{"d_shared_expert": 0, "normalize_top_k": false, "lr_router": 0.000305, "learning_rate": 0.000904, "beta1": 0.9, "batch_tokens": [16384, 32768, 65536]}
Below are experts of layer 9 (counted from 0) of a mixture-of-experts language model. Rows are named router (the router's row for the expert), down (a neuron's output weights, with its number) and show model dimensions 0-255. Each number is 128 + 24 x the weight over its row's rms, rounded and kept within 0 to 255. Numbers have three digits each.
After each expert's rows: a language model's description of what the expert responds to. This comes from a sample of Wikipedia text that the model never trained on.

# expert 4
router:160090110102146123162178156136133125092143116150137134134144144180104157129109157132145119160133101161112104109165160123124154115150107147130140143124111111102145111148153107131129132122133119142135128138098124133092116130109150133123109118143117144095182099134134141140163130112090093109076091135071160130151118157137134148132118141159137144117170159147152131103130112115096116181118133149158138121150152129146145163114134116119166117090119174145146125156099098119126120100111139131156119143116125097185143159103132179159101160181142112134092155100105104092118111101177136081154112108104148113086161167134111121111114167136156102153130106110184096138089110150168105152100141132169114088120096141186132116147118112171101126172135135104141157156112115111135137174125126
down6:149160103085127119120158111138090126131091123145118102152125156159131164165073170125129143149138111142119111098121116071136147129146101117168101124115133157106151120163129146117143132164145108180112131107127124146108147090112116112138152154178144154093112115076103101146156126100162152161148129137103148109118102130134138131122140127150130120097118118125121119130092126138136111076122135102173114133168155092115125128153104149147116096158130145110111099111112100117118115136133127123132143174160119098111148150084173135151153128155156126142093096169154086186102134128100118135111142112129103133141106120114159134122118129154185157122108143151162165150137130152171084115122138150150131041098142159134158094153137107163118088157176122157136119156099134126117134106166162
down7:132117128120123192138109132134165122144121180088114097098117127124131121102156132154072143136104163155127139096169144177112111139123112148128176148152125079119083145107123125142107132139091126135118158138119117138148129150120134106112123149131138116161159130158138142092121132126075145114106106139116132160134113124149132147124121100161140189101170117155146108143133148148147133147147113157095164113066086172130103111105112102094117158154122127141109132126177138124135120150082129133165141119099140160111132153180106156122151121080118112126169119093135140118138116133118079143122175139140139123132156119076130157103140120115102134139169151159141120154124122133116161118190122126157182172116162131109070149091120154106117104120123184158117122123121124150097086140109111
It responds to: Existential and light verbs

# expert 11
router:136108095122151121171175138112131125089146133111124133141131128181087150136097146140140136166124123152120118106178144124127161117123126124127138132135109114123152104131149108157132120117125120125135078145092132117087105124092128140129113143138112135094165096138127154129161121112093105085106078140066164126162119158127133159125117148162136116127191136178160120108134113131094122158113114147141144112124143107156140190117121109133167124117097179145128138167114107126139122096114122127164113153122129094159149144107120177166113145157156115139115146109100107082126115104187138068164129105114112091104159163133118136098118173134156106131130124115189115140095107149163116141098139138171104088117102173156131116130132105157086124153147137085161124181140123118148136135119140
down1:158162122125110101139107087141125125129119154126157140160139164139095081101113084142070097134125144131111155181120133163112117111121127118123133111148165108142096106110075108134127094143095155099136148134106159152071113097112144139115069099135168135142117099130108133069126134120154129120140140152154120084086132090128154104083099100136110124100126122144125148119140112119135100109107161073139118121176150113114119124106112117156115130178144149118129128135117171136142132131150102143079103139130134139151133137134131113074149111125088083097103091096144057115137113139149150121144173121114155130128126152113128142138105126113157142116117100127097147149153137075163151132115136098120119074089098130149154153087123132083130124101119124127122155111144124078106114144080117
down2:128164083140130097127090120141167125139099126136097122132129093097105136142143206121157148132138157122105141100165128100207123137115090119162089119134095129143178128112129165182112146145115096141114093106134107151129152119156100127101123108108149134116091173128085107114137154136118109130124122113146110116151131097114128184128150097097124091120077137126097111170120180101131147115087114131122111115098100088158130109107152080129141099083105082133169116142088149145136167135147119107158114115103164104106141141131132113178142119143108152152160132152093118159122166152167133114101117124119119139160156108086100137104128137136116147130134103130104127138148116153133149136121118132134135123151148114128140130172183098138091122105098161122104078141104135145156110134118118
It responds to: Goal minutes, name ends

# expert 1
router:146104128148144126120135167126115121096134115129119136121154144156082156134143114169137096155138088115106153132121126143098154136135150151146155153143115093097130129157157118139139152099148094109124123156099143085090131120118132151125146147135109174086134122125110130142163105103156134117147104138101155148119078160168143129117114115162134172125168149137166121104110112120108073138136119151167128142113145131155137148104125143150145120146142173136096101160136063140164130143121132094169112154105115094127107165082144128114131120197137123079091141092132113125124133146140151112128106112114118134113167197121147134095148200150114110144153135077175073143129132175177136134117100085153117098144127133138136143150128085122154127162088126103105116129109118134148130142103157
down5:153126118126162137127172082117107088116103108120119146175163089164112129125096145119162116106135096132151151105129143158101132155114120131125120194142127078189107118107105137126137149185113122144116136135164110111116120106107126132158109129126133135083153129119129110131090152189146151109127104176172117146142139141099134099153126129136119145133114102111129085136146117134135124147129147125119126123138115161116078124097140131106092168137133156143139167158077124144177135099097120112108125140153158128134103138099114091149127114140094107150104122173121154105134188113103096160175078146138137091182069135138114194106096137165129126121134098127129117118106115134114156119116128130090121080134111140093114115118119171131131093132144094132076118156132148143132133166125133
down6:180126071142129160168134120149102117127180133114121074120166108121146116081102116131172108125154152113116152129146102127096102119108091148126141135137166100097116103083134101161122114122132120111154145165131102148117162157156146138151143163108159168140123117144106101117135140113142129128131160090134129136127124104081126119142139157133124143138135138142097140149165140162111107129133117136120118101107135083134091118095165124149063085142154087120114146165137073107133158130119103119153200059135124122097129147184129082129154137101096111102140113161142130123069126155081106146137133106097097094141136145146141135156120154130136130147119122159143122140129118174122150133119144123101111151114105188150118140138109107118100065152101115128107148116135110122154116116106125
It responds to: Encyclopedic lead definitions

# expert 6
router:145095106100139111175178145122132125097139118136135133144135137187106159117113160142146118154137104167114107108174142118114152098143103151118132155136106107104156106139148112126138120128136119141127107147091128129086113125097155139113122102146116139085173092129133138149159123112088104104093083137065170134154128160127127149129113145159125137120174160146154114088126117112115118166122127154165134118143162128159140170110138122125168121101107172147140117163103102122147120094101140134148131148119111110179144158100118169145105149178152110124101164101103109094113114107183128078155111110100151111093163160126133129115121169140135095152127108117183096147088120156171117145101130131174106082121100141168135127130127097169104133171151130096142138159125123120145133153115138
down2:156108153166175113116147154130091139130099139119087163178123103126123131099095122132118132138146105150140174126126134146071088182148153154084144119098124100148151170107141136131092115145205137146127108116129163174150101157108096065145147141144077149160101125098139159116106139178133124099161114124117169122139068158133159120098166109147122122124136133149087121138121123121125157146161149098109136153130156138151099133128165120088140154125116122127132143116117107109106115155147107115087152143126132101117181109092105136110160112099147110170138123179133171129151134148127144145112103112146132144113116118116094112136108095118105118099118121129128145144148114130125122148138137145183120128140093139113134120122155123096149146134139115127079187145114114105190113097126135
down3:165146156123102124103141099137125133132108129133106095127111121129125120124166122092091160140120144137154148121122125154134120111118115175082122072125100151100144112101121107106139140184145139117141152120121145101092071150132089133149151167084124133100116149133106142127129118134134129116084153145160130114131124131082172121120150119099090097113159118136120114131112099129121098098138131142156126119107117134111125123123163107147127093148135127094132101125120132151130163142144145136144094113124119151096120136140135131124124118116092137133122100112146141137144185116145131126121147116135170094131111155129089158139134130146109096138125125091115165112132156155120152131166128119077161255125154152124138124123114168104126148144114152165077140086126139105133170149126148
It responds to: Miscellaneous mid-phrase tokens

# expert 8
router:125105119137136131152151119104144134106138111158113135159128135143129133143109121136146147156170124153120123123166139125139135104103139104129127141140078121110146093157126114109097116147124101130144111093112115114138127147118150148134107108135149144102172100132176114132137126094095124109090103143018167134152142140116119134125132123159139130125157125134175112082142124133103113129116098119119157116126129135135125155124116116113147142115124170145143128167113116124146105097126140139140135153108118123161135164134105170135084134145121101119137138141115082101125129137137151087178142128121140101104139138154157112104124114127141082121153133129255114149093101146163128130098155135176085025114109146164148108124129114167098138163150122100140133121123157109151132154123172
down2:137123114128121122096150124135144137091125140131133174127137143121138140144180126115147151135104191140087135162110139153122141141136077135073119109081115157099145109118140138058132145134107129122130169161123135066129148136132124117119136142103156145102111133097107131175102118154141126130117121140099128111122090124158123203120114138093124133129129115140148131144110132133121151088143134136134092175124143129145161184131131122159093148136111148131101075099060172140159120117123110150164125146126131191192130144151138137105143144133105178130138110126111132144152124168092155147178129124102133127139135076165100098114139092136127111114118086153126101120129136153168144121112151133136128095156116115115139129094138066120138112121156168118152163141124162116161137166100133
down3:127116143150131146079145092126122134130159158152117132132168128109141100111100153121135163149138093098119142145150107147154114091085140094116130126162134114133116149113118100148133110133107115108153109175159088121145141098114099117104117149123134078132098171166141143125112140144134103125109126133128162117117150125132092106093133154114098134153125120106107100123133152106139140097134149133133106137113101124182109129123164093177093130141112124116078142127127180133135127138149122121171127115100090131137112099125156137146140145099140104108146091144144144108161143165109137131097146115113168133120151018139103127131158128139132137147143109114217160122158102161102134078130120117125106109105193144115152125123088102157104112147111164119146121084134169155116125147191138
It responds to: Foreign name pieces

# expert 5
router:129126104143120128130153193096120165145133084146151128137131116184116147154071098114082092126136070136132152116132132106110148117126114124186112115130140093138139106111143114110097109139142102163156115119082142145119131124099113122113096134136095157115145118145141123138160157113119136150118104172083181146187119166139162140102139132140152175111193132156150141109107094094156147153114102120168144136150148102159142193099140133140146100105146145129144126150103088084104127118130119089150145144124085150143178134138143154166122126146136126116106119117089133115128133093190152129131135122086154106116169117148101114132140178139109128145118084121149140157121112149160114125109098139147102121121101123107107179143135090173103156129155138118141117135122110132123107128124111
down6:126130107112145116125136146128126128123134121117120105132123140147114149125112122122109126138132096127141136118128126127137125135136130133126133123135126117109132124116131122127126121145114123122123131132123124120120138147136099140139131125149116129122117129136145118127139127106108133128130132136152135140139139148132134132122123133136137134112126118138127122124133124124144122127118125121138122135129128123138129156111132112140139119123132138130120125139096129127131118127124141124127120139139125140121132117128127125147115116126125134128127084122118134128109134126153126121134127114129127110124135000133119120125128133143115124124125138134000142146132128113124126111136123139141137255119138137123129125129129116124127134129137134131140122133139131132122123133135123
down7:156146095107120142126146134116121122131106150106145092118144118169118116149114104115114161116109126130156157114113154114108134099138090100131125128115137132087145167110124108145107146135121140127126101126101123120114173124120119115150120140136101112122139152153169117142198125133116145132102148120123148115158139110117112105126148111161153132094151130121154170111120132137153122124135112149168121133135113122147125147108147139160147119135137146127131124102101146116129111102158131141113103149148097150126119123125137118146133137135115155142116125124114113120153115088132109140137090102107105141110103255138107112103153129136103133134116120150226111129145128123115131126125125112144136023118121137098142135121122149129141136112149133125127135155151102091116125152126123
It responds to: Section ends, word endings

# expert 3
router:115126110079129171168167149157133131156145114102117130126117123143088132098125111114103101134124151127100147133132129126133142148139132105151156142127096108127144090131156138152172098097138138108147145157107128117137144157098166134118136140123113128089122124165134136124190102065123141106139089126120144123127125171095140109125139152150138108131156171142144113107154084102146135157082107147137125146130140084153136157103107134141165155150166138138148116131149116101108101100091129117123130137126125135118173156133113177132105163180110086136112165077104132090107103106155112126130112137078115101093133167152109082147132177127126114135162128117206123130114114208143106129152144139139064081124105145150119136121162120167147154168113135122161146133142109110117129135137109
down2:128176148125119133118162148119122142129126136146142151111121115116114129103151092095189133098139114105155166142149118123128142148104141127122177122137130096138142130105131101128218080116113163132146118094103119143180157130126161112141117074121129116134174097131118126156100113096119152129127113112116142112114127152130175157104115126116170099121159120143127143133113081120096086112149089133105128115105112119146111154129133167135116117148157142128176149152114098131104108142112153061112163163111109118140089162149125118143118114115110151160160155137116115164111136093086176111128122111104147177169190187151135108135157146100138087116124143137075136083129139134116124113147153109104122169180105155110135145145116143117109144121148128135144124098133121124094170113102100
down3:156136113077132170150069141214138135155150127136149144135134125150162135126142148129114172110159151127135140120129129117130139120117167111108120118088107147099130102128131123096151089145151146101130113163136128153126150167129141102156107175130132118149124109148140110131159151142096143128106138128111136103124129129084151125136127123123153099138106130120132105110133111144113109103115091174103123118190139071157081166149136161076175095116174124157118094129162093123155084097121098131095126151103163149138130130132129146150159113156131143170114137115142134104073136140167154124119126101086142129133117152139132092151120115106115164163120131143098126162100099139113124105116196089130101139130094114116165177108114140099136132132097136109111087190121136142103148116126102
It responds to: Proper adjective modifiers

# expert 10
router:141091082123103099131129117118153104081111121100124146097125125172111144140149142103130116102110133101101120155104119099159140106146123169128102174087122115112135119155149142103132137140138096144129120141099150141100143136095143130104110110141116149123135109159144125128202096108117122164122134110091158135129105145129153127134088161118167106161150187119143097082118136112111126160142133180140129121133157148125170147146097088119133147115155166095167114145121131127127135093115107104124178133125101149151120158130150135150129159149152112149097168095115074111111146148170186125135147122108149135081162128118120108128144176174114067166083081124179134135113094141138099104112093132132128110155070107122136124134095126146140120153106120143166151135120110130135110152093146
down2:157079129172118157088112108129108115125121147122124114159113115139157148167124137131102125123157141127157152125114116147195096112106100102097128089165135161137145110129132141143104120103112114107171129110155170119157108108160122155103154186128106133142142161173116107153127145137188134129102090156158126158140127128110167096098139141133135107127106151130113169136126169104179135129162107148100144145146120120126169085178146133188120131102106087119110129080133149135142105119117135167096133162139148157127116105128175093088167127117137142071110145145117156146132114079135139156155123114110121096080102125129150110165176115118114136139142085128074148109146122157111086111102148119113138146138123090114160088112105142130146127137133149136118125134112122103139120161146089
down3:091124126145116134139110122120148160109092085148137146096140127173167066167114155082117125116132144099149131098120154170126110134167153143152128148093151117112081120142131124157143097153094080107132128114160169161161082108168147101137128145138146104113106153104120143137139147126106144126125119129139122107117148105132138101115123142123158135192094155163139110123105090154149136093140155118123076170119157124127116107139125124146161104123117202154115135112117146105127133186105149067122152120109092140084143082110143148105142097107123141122110154127139096141090139168111141116133115128154144157093091066119121144091095118143156123090136100139103126147136113122169127132105149154125131131091117102127152169159115153148168110129092095126128125128153127136089158142128105
It responds to: Infobox field punctuation